Weights of a small mixture-of-experts language model, trained from scratch on English Wikipedia.
Size: vocabulary 17059, 25.8M parameters.
Experts: 64 GELU neurons an expert, 8 picks a token.
Training: 342M tokens, 5221 steps.
Below are experts of layer 7 (counted from 0) of a mixture-of-experts language model. Rows are named router (the router's row for the expert), up (a neuron's input weights, with its number), down (a neuron's output weights, with its number) and show model dimensions 128-191. Each number is 128 + 24 x the weight over its row's rms, rounded and kept within 0 to 255. Numbers have three digits each.
After each expert's rows: "gets" lists some tokens that make up at least twice as much of what it gets as of all text. This comes from a sample of Wikipedia text that the model never trained on. Tokens count by the router's weight.

# expert 0
router:135131139141108124100133101125106206119121105106106114101099132141108163110082147122096123112133152105081093105147095160138154194128067158121147135182151132099137119121095122105138113118159169
up15:133119163113103107132092150145170157101113183127145157124134174122150145135156142116136171150114145093152146125127092187178154135150133134120184128138108115132137172113117120141163160132148129
down15:101132146101142107117177091141125111126135136111137146156123117130114149088141130089171103107101079181153135086147113110069106093131135129114143130101157162115127109144103135105113123086101135
gets: " he", " He", " and", " she", ".", " to"

# expert 5
router:085166152128126073130113066110112207144152102153140110127163142130137099129142101118116145123128120119116139141132143135091131079102120124150145148162153147120122107101151135110127163105148127
up15:114081122152103093127088144095116170173111095159147138119148151166127148111106128128113127112114131158130140126125122188148093165136138096081132111123179145154120120117135126102152145129143115
down15:137116135146119120149088091123151176134157115175078139133155116120111120154109163129148140105129124103096114156120120139124121117106142100115111127135144124142143131130127111178138072090138106
gets: " in", " of", " at", " for", " with", " to"

# expert 22
router:149121120127118132123132091114175152118137132099093139163104147121152156131114149096126151131153125119137132102107108133175146102156113149144139136169092106137146141121136149120121134099120127
up15:140183182110111100111143141151124143112133145098121104141175161083196132133119112160147139145137097154123126105132126134108126087130135152141142180130092120093111133110135142117081136117116147
down15:134125149087137126119112111137152141113129159132143142145124127131130170097126194126099133112118162111105118128116086121165115168136125143119094100129142178182112109178114155135124130100170106
gets: " as", ",", " by", " was", ".", "s,"

# expert 19
router:158166119085143156133104126134088149133151113142136120134173123140163114138146154087084114125125128110109121142139107144127112114142142158125158134094136122128115141079116117061134163088152129
up0:153130133124093144152097117114158125130097156144145125117115130121157122131118150144096135095138141123128139133082136140149116147162072127111154123117071085149114108105103108171149151141161095
down0:103101180107139117101103144157104209078153163114133144161152104143132137110125167146140142105112131110132140134156163136125123138112177139153140144114103146132105116136147125085128149118178155
gets: " was", " is", " were", " be", " are", " been"

# expert 31
router:170137123110110067114122112111096130149132151111130146113147162108092156097144130138123123108108125154131124149067116118091114116093136158090131099109158128091172114116107121147151141158132137
up0:136077129102116142127087120115130138154115143132136155148071133111109143132101115143126113162186109118115092151126140131113142125134154153150121127143128128139115095154135141165122109088120134
down0:161151115164147165128160121140095169173121144146117114080116133156099094143148125107142153146139144098137156079110110134130140115160132130159123134098135159142137162071119089118113142124141148
gets: "-", "\n", " •", " information", " medal", " career"

# expert 34
router:125136122143128115146126169132137083130121116137125134115150093113128133081142116132129100106104140134124132100122129112109136103144196098121135141123109152121145128135137084121098131124125138
up0:132126089152127027119084124116152134108132123131101166104137150110144115117122144115096140098131129112119062136120149117078155120120120124085157134117100161156144160102138156152151144120128111
down0:106105144143143111143154117127107190097125147073152107123129131140126061138111119147132139147097094143146137173094105136147094135167120147148123138107108113124120119113118138096126151114168130
gets: " |", " ", "|", " 0", " —", " 1"

# expert 11
router:118119132122126123138130136138117127118133096191151100138159153090120129107150113127143131119110135153146081102160097126112124122138171143142119114156137104151168117132117192087140129127130135
up0:159156115127141132130168130082135113123107138202146102152124134120085128098105149101127132110137103155149105145136110132130093154102112143144142120159122118124116161119138136108085160128109150
down0:126126140137154081174131094134149117145115123083144135127144142051126136134131141122085130112131117140159102171078101155106135143104149177111132123138124123145174124132130144135116098079106120
gets: "\n", "==", "===", " ==", " ===", "."

# expert 29
router:128157099134145107097170178095119194082123109114098130133076114126154116110116111101122139141147111111112161087118125148132135119136164180117133107118122156128119129103107134187108132111110136
up0:136128125148122124137132153126112171187065152113147155141097132155179151095102125136108115127097120143134149114142149165135117146203074136112129116120129128122098135124166117122121112141115132
down0:137128108088146144095102124122139098109179148161153097118144135119136083145149152148138138104082130171113076168117135084125144128104152133138097075155150106144204120110101125137124106123127144
gets: " to", " on", " in", " from", " of", " would"

# expert 28
router:154145174101143131096115179152129153138124158170121139123160117106108113120133177114118117143163111156119182120120116120136157123079148133111138147102118156125104125111135109131125134112157108
up0:164118085108140151119077158110129101122107123163155150063098137100119184126070125122114110087097136120115096093138113155146127141128139156116114132139150103145156099142162130159157129136101121
down0:127122089123128142186147120136132127122161159135111158104093115165134099124148135091130107101119133121105145127149151127147112155139182137127123162094117119121150130138128132130144106138125119
gets: " has", " had", " have", " of", " with", " a"

# expert 21
router:167126131162088150137146149082166157111131154116120106148157116123138147135141139117094124164151158128088110157141112162142124097087184135132128171167094126122133114131118140168138091093113107
up15:086112150129104221106167090137134131145127135105122172082109133099131125130117110106070138109168077146153130155165117133143116142094128132131101146063143095119162125158150128128135154111117133
down15:145109142159160058108132163156148144107147115097142093146173142121146149144138187145179089114100134125141155131105140128128105078156150118093132157171127119108092122125105148153147124137141119
gets: " the", " that", " The", " which", " It", "The"

# expert 16
router:094099163166114113116124155132135096137127145140161129152097108162119121141133148088082172128137164105128059156141158110097130093091139144136139114162131130140168139114150141105126138126114152
up15:088144124144104178095146136138108142153115160098136158100108154146095140140121110102143164110135136121103118138140145151144162158092122121125083112094138142124152124157114107159113197111137127
down15:121032137109138069158078164137153133130137149121153156135136136165113127147107137135109106097127153126106134166117123118096099083168108088130103154109128180166094176118128134132098111125132114
gets: " the", "-", " of", "=", ".", " The"

# expert 26
router:118123126094107119159128155127127155122130123124179125145105107116141147128130144148146128133187152141148179160146137103092140086122132147150111109118113152144056119137077156198122118103156132
up0:136119116116150172121152126113143107151117071152139163181096149109135179123124084100094129136153147134116147129177130102154115135160150155157157135122118155094115098108105164117124158129140118
down0:116149179081132137124140131089133055110135132100138151124130130087141130133132068117120109161109121120179115129172130124131136143135102107128106091131133124120141136113165144136109107125119123
gets: " |", "|", ";", ":", " /", " No."